Experts of a small language model.
Experts: 16 experts in each of 14 layers, 320 SwiGLU neurons an expert, 1 pick a token, a softmax router.
Below are experts of layer 8 (counted from 0) of a mixture-of-experts language model. Rows are named router (the router's row for the expert), down (a neuron's output weights, with its number) and show model dimensions 0-255. Each number is 500 + 25 x the weight over its row's rms, rounded and kept within 0 to 999. Numbers have three digits each.
After each expert's rows: a language model's description of what the expert responds to. This comes from a sample of Wikipedia text that the model never trained on.

# expert 15
router:478492487453509455507519466531508525511500507472523506444499513489463506525493460510483556505492515516511525488509495485512509493494480523518487553476526459501462440490442472502485512476515473525480512548484465512495473480477553528506498489517479513471526473517463518533513530488509479490493468508505476512505526516452493528517528497500466529494453487505516536480476469492472448498485495542458527505459527509492478480488455483491535515465461481449512482516510571479542504541471511530518518485468512480534511512488488501489497528536474497502537507521466494518511504489519493531476514508470491463496562481500486533452486479459470463487506460470540511529499535516516539479487489544511494501501536468521462468502520484507559507545508485504483493502496469505511477488507499
down0:543497495483479520524503501477540512522524503524492493508508481486514519478487515499484496531510496469508529511509538495522492499467526464524510516455532469446526455523486467468505493498458504474488518516512502459486447480469527460485495466453486515517487544492529524497489540510509546462500490472496493459495448488506516479496492476504496523493484469473480493509486523523503514483498498564533551517518476482497530534509589531510475525533547502479465526529475500516486524512513479491497501533506509516538535509506478508497473459477512502500485495492506535519482545491506469454461464482489467519516474508495503498444497508505494461557492501542520466495498537471478496508541519499521494502552507520531501502534481521537511435511512457529518488441482503520510492544469481
What it handles: Short consonant-vowel pieces inside long or foreign words, often Latin, Romance or scientific names, such as tri, chi, ci, poli, ensis.

# expert 14
router:489511484503510505517510477427543515501505510496502515544515490475483508503496481512534482433455435452526460520514494495504496441527504495512519492497461531530526518543499525497477516510485509486515494498513543511440507485518501538513507498506526486491513548532473589524513495519523495509485468527493485525522487467479506493522501469550499503503516461527446497497480518482511511535468487494519494513489537505503528486473511472449492461501498483531510487475502481522480481508460490525506477516479548534474436449524499553467506520521489474482498556471489517441463517508524533500478554505504466497519460499481478494506515503524529504497494527518511479505503463496517508460493488516476492526493504511488517511482513499532469526474487531469535509509529531513522527459517481
down0:495540515491512519449488539495512470502473473520499469525484481521494515576514486499526493520516512521506477524486499461470486537480545502513440506472500523485474504504471490501531500444488570489480490523491535520497548523440524520476493528464480471541512513499512507520488524510455484484515475540475474520516458521521532521505500491512509499475530496487516529497451464490521528501477481533462540491480541508498496486491473481508505463476486549481473498494485534472488501520502447522459468481524488527510494509553510454466515508527504507488505497466520465514547464491513456541537519499479492481465504497518465493466561493499502498476530531505517502503492483476527472540491485534512512479512504502482520512508493467505492505498535461501509535492486519487553549447492529
What it handles: Single digit tokens starting or continuing numbers in scores, times, years and coordinates, mostly 1 and 2, as in 10:30, 2009.

# expert 12
router:518507562490493529494503501486503505487495520466524525483510510525448435520502501469512526439502470477494500516538470471482486523495503488470512432505508504489515504543532523480496476453488519489494542501511519514515547516494510466508479491500520516517489492526526535531449481506533527494489479457530483505524486492520452497483471505508499487524462527529458510522501526514481512488514464468498505503513508531503531510539465495492514551520478509546529554468455504518483525467485510554580507501490486489486528511483506530483503480502538545472489518507488519473523485474513499530476545476513538531479527509548480523528491536530492444462478494501477480483491520479469549522497504473543475507479485506514487516507542485509509502464500486494500477472517511498479496562541525
down0:470515521508455498483448511493470536534533487496457509446526502507516485534474474495494507541544469520500509505484449473503496471513475496529492447495489494508494498514494510498484457522500520479480493497497486455530514479499502465519485514529519499499482564489510499539541516506528502521510496521441525463533506488479516507492485528481506469498466489504493499492484503498540506512486502462465522535467509491512516527510496545531541503495485505517522491521476441514478514462486514495501483476534521508464434499489532513469492525466491476531513458447506509452475487502489500478453501510487540535444495484470525489522503513507487496516505440534500543541500505515487516570509475469475514496500520544520451553516477445548491499504550479540493488526508512512506511524491502
What it handles: Nouns and adjectives after the or a, like first, largest, final, top, end, plus mid-word pieces of ordinary English words.

# expert 11
router:521492540485460518470491500471484510498505515514456517459550497463521474531522544504539473487494500470515474494504496510471495510472520507489462474499500494471479481479528513491546433521460484472506505523524555478494520501468533557495524511489495495527513510541522484459510510468435484498464512460520517478524478486525518508482490450513515518498474483501489455490527527540508516513518487468480500504513520524513542518517528474508533477529492547474482528474492534487529515479492514475442475512494512505509540545478487457515505477457471534499480451520514531486525438467443535508480520461519514513544478499542502483484508476489509531474530491488510500505504506507488529509505499510494511501524489537445483460501477508478463508534519467510519485481532554508505466486506519
down0:455486488490491497485496514496484537479514504487470498501461494505454451539521452493520494499479525492550496522493533504480492515472499480518521436513468488511475496476517475512510514447500528507513505465517528495537477535516512532519500487496525505510509504518458518497472498497521520508523509498497483432474475548491507523470506563455541490523448502525527550567508520519499472518515498455514511465493502478515481521524538499541509504512478496486518538486454496520459540531524501502460550549504488469455492511505514477516507514504444493500483507498476544490533485472537504501519500492540495506489508495463459512504439532501497493511509515517491454533522501469546504546500534506516504486459477464518487475474501475469515474482487504542533543456516494487535511494506493
What it handles: Articles, possessives and conjunctions that open a noun phrase, such as the, a, his, its, their, and, several.

# expert 0
router:469515488523501490504448491517460509501521513502514487507511547498465513499484510516503498502486452535514525496492502454513455527525468536530502487494483534489528478519508533490533496500527549484526440506463458499496507499530486491523447508498514455458477473497478487457509450527541500536463502493494511489521551540563513499477485536454513466512557438488556512466499493503528454490529524514471498465479555531505493477514492490493474521522501477517508533464504460467503491487475494490518518536520470520482489526532506519463512507517520492491500517511505519507503508521511539465526457488527474465481493526469502457506502490555500502470506548464454490492477454442503484538497497502480511511473499518525492486490504496497536503488492469514494503525466496465513486533527515
down0:506475496544539504524500494496502475541530531506487488476544526480520532481510483513481487480481498516441543464478476475483498509493488471500484496452466496499439472470510498491462450491512521523523505511529535498494470524535505479518491503482513559518507552502490539449498458455519520550501507451475542477516498499517545507505476505514520487495480514467485530547531534513470505489528484476471464518511460485501491496470535478491452518490471488524504534510537514483511508492498517494465515480465479534446491492478499519484489504511493482506574512480521526474465490425484506483489519451474543506481485522530479487441498495460503470497513471469497489505504500526497528496472503499507497471506546527477502474513524510460520528469476519533471470511479506486487484488461493
What it handles: Inner and final lowercase pieces of non-English personal and place names, often in lists and tables, such as Wo-z-niak, Ra-h-man, Nej-ed-ly.

# expert 1
router:471496534506528493477473508488484494502479473498514505486483487470511478471481507488455441500512489502497514488491505492524528495529455488473522483493508498540524519510508440508444526522499459485475489480497486512501473478519472507495518507521485539524490526496523471517498509505466458493522573554532530530495509500455499486436517544498511493522513530496508516488503500491479544497489463537557494550499468473506466529474523529520484507509507517531513484495522453507498542539546498461545504493467509547527496541501495509511525466525476486508509469518465491458509499517495459478543474481512462561510489520551485542507520491499526460527499459501481497516488527528547497461538487504460494486544503484535506537505531479522442499488529479501494506486492454506506499502514534
down18:466471493495573477521515541504514457504477514471527462543489500488549483508525544463483529521501509503507527514488481516491523513550479519511515472519520507511488479508462487530505532492462489518510481530543523489491550482526452464512507490497477532486509478498492496508488488457508510516474493567501487500478496498511529521481538494545523484522485506495511463521486500461514492550484463500460513508476517491509501515478471510488489433455471532496500529511548495489500527497498534498508523484539491528548529531504490530546470506489491467471478509476495445474516523511536534535468546513500531493479525544540507487471501508514514481478503514480490464517519493514480465483507471522474461539466456519493533524444469492506484501461511465505475458502511530479542467512499515
What it handles: Line breaks and field-label words in infoboxes, lists and section headings, such as Location, Born, Postcode district, == See also ==.

# expert 9
router:472496512529462506550516466513506490508539486497516465529475530514484475496524492525456510428503523499502498486504487518531516490506529500486530504524458454514498484477437472504542507524556514520491463444506467504492519536526488578478515453491537524513508533528494478500483524544503500465522520493520528506496493504476473467501520514515505526480452522477511502541529516471495498478511498529511493473519453485512544504492508475503493528474519464511470503518513528501502523539488557519538523477466456485477506498473510472545509458510515510517515552502521457485476509564509500478542498495509518508527539480465508537481491504468478526512487469501516535523484483547452524475494477496489493485498528496459511510538498508505540511534498562510508504492510487494503512523473487
down0:497511582491535490455512492444455511535507502477494485516511499473539500558487464476478501497504477521474575529501504476538501492511490483514518533511515562521500492499509473507479513495525473509511514546481497482474512503481527491483479496485511444520542488477516502491535474527503525509520511522501499516464476511504503493480512457534535497480500498530477509542497478490458524463481485538520472469544520485501482535495479497450526553487500464520520445539473527502498452566515476512502496489515524507524496488501516500487472519524475482501498533481516508475501527462475446494495488506457504483473496516499509466522498482489469458481499507513483549466498482506548486558451479485501484532504515496541486494494522485466522463437507507511521473514539475518485520492514513
What it handles: Word-final noun pieces in abstract or technical prose, such as plural -s, -ation, -ance, -ism, -ology, research, data.

# expert 3
router:550497461551481534474555489507518499469468525493516499519478463510469443494515497531466480463499510525484506471498513512489489450461518511495483491516501499527511479511486492509474523502546496513540543476464509514519506517433508456489525504473504494477437485513512498484484489455488497485492489503458495514466517455498448507434506485516530489477493510480468446466488472526526506485536505450490521474517476489529553503527513489497522516515510569489515477489488493478510482449495506472550461510535528470501491472523503479541514483437517477485508522486474515519459492502495502485509527514466514502507467489517517544472480500471503523501506554506507509531523531523474476526502549480500534511529521513508504533491441518518524514478524510511488504513506518522489508523448505
down0:475504487510525483497480511535479528564518501517493484534540533485525529523512541504493504498534521485537492493486498459426508462505496479495507510477496509503512492502545525476523508570540476514517498554468492493534505512522496451503516475504537519494499485522481463503534538503495502514514526566487462469530493467460531512537511525473545502512472475539504537522490529534484521485540509482487480509457495545516432517492502485492465491506447523524526456488490528507448518540494521489474520488477509493499491470468537523514503490467517516499501519498510467522520508497508497574526523498526515470473530547487512454493531468496524505518489492479523510504539512532497497477510459506498517460501499518502504495518472451500522508564481483485516485472478479515503506483472510
What it handles: Finite verbs, verb endings and clause-linking words in narrative prose, such as had, has, which, who, when, -ing, -s.

# expert 2
router:482466547497494514506480492484500514519511493509460505549478513514436511475524482509523445531465518468493472511488542494467513513503512503512518499487513495537510501475504509531516463508486529495485501513511530504491508476528457475466492483485504510503567479467511516484463501532509489451505473489451495523480490501496509502521486474546500527468467508503507496553502440516504490537468490488483527536512529536464491504474542458533499487486533500490512546490517520505514510517524475492470509489518484484527453524467459550532456516519530512513496539482521527458470510472444466509532487487526476505482561459511499500494476514522469506460523537493505547469524511505486504470509485525505496482518494559495504549500486487538485509536497497448466506460522544538476502464491521
down0:485526524551519540484502482495474566461505497477462506489533464478464487504479489485508488537551504473442481483510460541479512486494504439500507500519495455474542495505539482542491475478498493494513486522485503509500468458478508489521511500526488475526555490476462509560505461529496491475499489492493466506514507495488479505468482489505479528533492516481508481497504459463479451489493434506471511520506489503436513496526543477512506489483507507509510474554529441492501522489522512491486480505487500480524545529532504516521509477532501531515527502463505472471503478445530495457501502550496527512529468470497494490534501554522492557491505500498513516490504576506499510487505504476463481498503480469511488498532465507526504510532498526512459516488504502559506492537523518
What it handles: Bare space tokens before digits in tables and coordinates, plus word-initial prefixes like dis, re, un, con, micro.

# expert 10
router:476519498569537457531498538490526450573520493499500485506517504519498523491474517464491527498500512442497520509524490514508511499530485482537485518467471523466476536519458486501531529465479515523497474492511466512476478516556493533477507509494505523504474465488481475498492488488495533510512520492510518495524457537522512486542478537480488485519526505488553535489488542459501452513547508491487486504472505472447471513532483557493481526523512514496488505465499505508476493561499513498488484499477473479507548525475472482500490565528508511473467528503523473548535519497514450523486515536476540547468499496503505487502512461494488497532489490523500503505497463489508479510486468468498498514498486483487518494504514479485458451513475477490553521510428481526505489476546512
down0:468525484554487533548512500469469489507518546534494447493525477526537524516441511504527510513487482463484533500476477477497501493498524508496525537527524500451507504498531534488472497538499545516483513530473572487468504523523495527533515512477497500537471514459511488458525500493514496517506489491488469521523457549497486516527463486460502531495507475495502495482490425465513479492535455467472496478482494517511497543512532499459507492480488512546478487509498485517499451497460490531533424501523483499547531512509513511504523478469488544511472478520529513519515475437501423489521515489490508473523520469479483474528520534490531493536525510501512496478492503492503520489539519513496507501515465473460520466502528499520468511511470482531499511483507514531497489492481480
What it handles: Place, nation and institution words inside proper names, such as United States, New York, The Washington Post, University.

# expert 5
router:499440481484551495488540518515511491507534472529497534533534527526551487504505489485468528527498491492514499551511484494510514473482510508513489501490461484481511503493538466527525498474469509494549490527501477451466486515521522483537509497498502495471498549478537484485533481477500502537512494497483542495503502466526516518482504487515536505502513515452513473489541512536480475508458523481510506507515513490489479493499517517503526497444508452466465476509533493478530489457519548477508475470508533474491420506515477512534428478454487488498499489500484439486470502493439543506461526534508510534500495467477496500495469519499471543488532537498518495499523507536507474504467515482530488530478524480518503471527457516503495486494478486441467485472540526500484508489481449
down0:445514472500500477547459524532467520499516518460479500501522474493519499478511515500511507502482475488480532545510463532475490491518463481539518469469447531515528451505510431530508534476509471461526513508498472510523476500477504499544484451511509511492464524503524482479517514494502497507487523490473484515490517454511520516490501490524538511500546491542511500491511488544514472522560492475420519508487477473465493530474509495482473533519488532472514521514512517509545501520536465507474504506517506524513441498480550490486535519497489480497483491498500517505471494508531452501504495492488515535525508513521570478553450509561520498525485482492527478511550523511493489531507491445527476488504470476433495505515514499513511537506536531486465469490498480499506507497482484
What it handles: Commas, periods, semicolons and closing parentheses or quotes that end a clause or sentence, often after a name or date.

# expert 6
router:554522468523512459510479513470473502502513515508494458488463487470526480507519501509505530514497523501498463536499500541471500499493531496501508541500493502499525518478534514492496523531521512475469493519516491523513475532510500495496477501523470507483488528557481501512480539486527531549515509472477488493501512502500534526525499429459481468476580488530518496548513496503497485485546502499520465515480474483486452481497519546517516442511518539476488461538527531559488527486515488449490503482538498491513511508502522504488507506509473481493468477509496494528501486522538470529508455502525534466486562494457531452513514490470518504525501466501508503482513465441480482544522482488511496463503522451505477452497485478483546518557501535549526520515516490467517483519501500
down0:482506524519471513508487496503536516541539463530524484521490520515555507499509490542500515550512478529533474455481504511472494492488502513546525493468483516495513478513544515498523490499497498534507497504477496457510497532494491482477509493470511530507518542483476531479502502489521427520512479534489563481566496513483503430502542504489508520511523487477453507483507492481484515515514511561523477460435484477554525524526484529500501500529510507531478497493475528492539501514512474499506459452526529510487501504495499515456494485527481467512530525521458499512510504526552491513510542549501546519503481509468503472527455503524479526503496492512501453511515502513454482498468460491534490497485505446557495494498493499485475507539486528483517512460509528465479520511439514
What it handles: Given names and their pieces such as Michael, Kevin, Tim-my, plus of, by, for inside names and titles like Joan of Arc.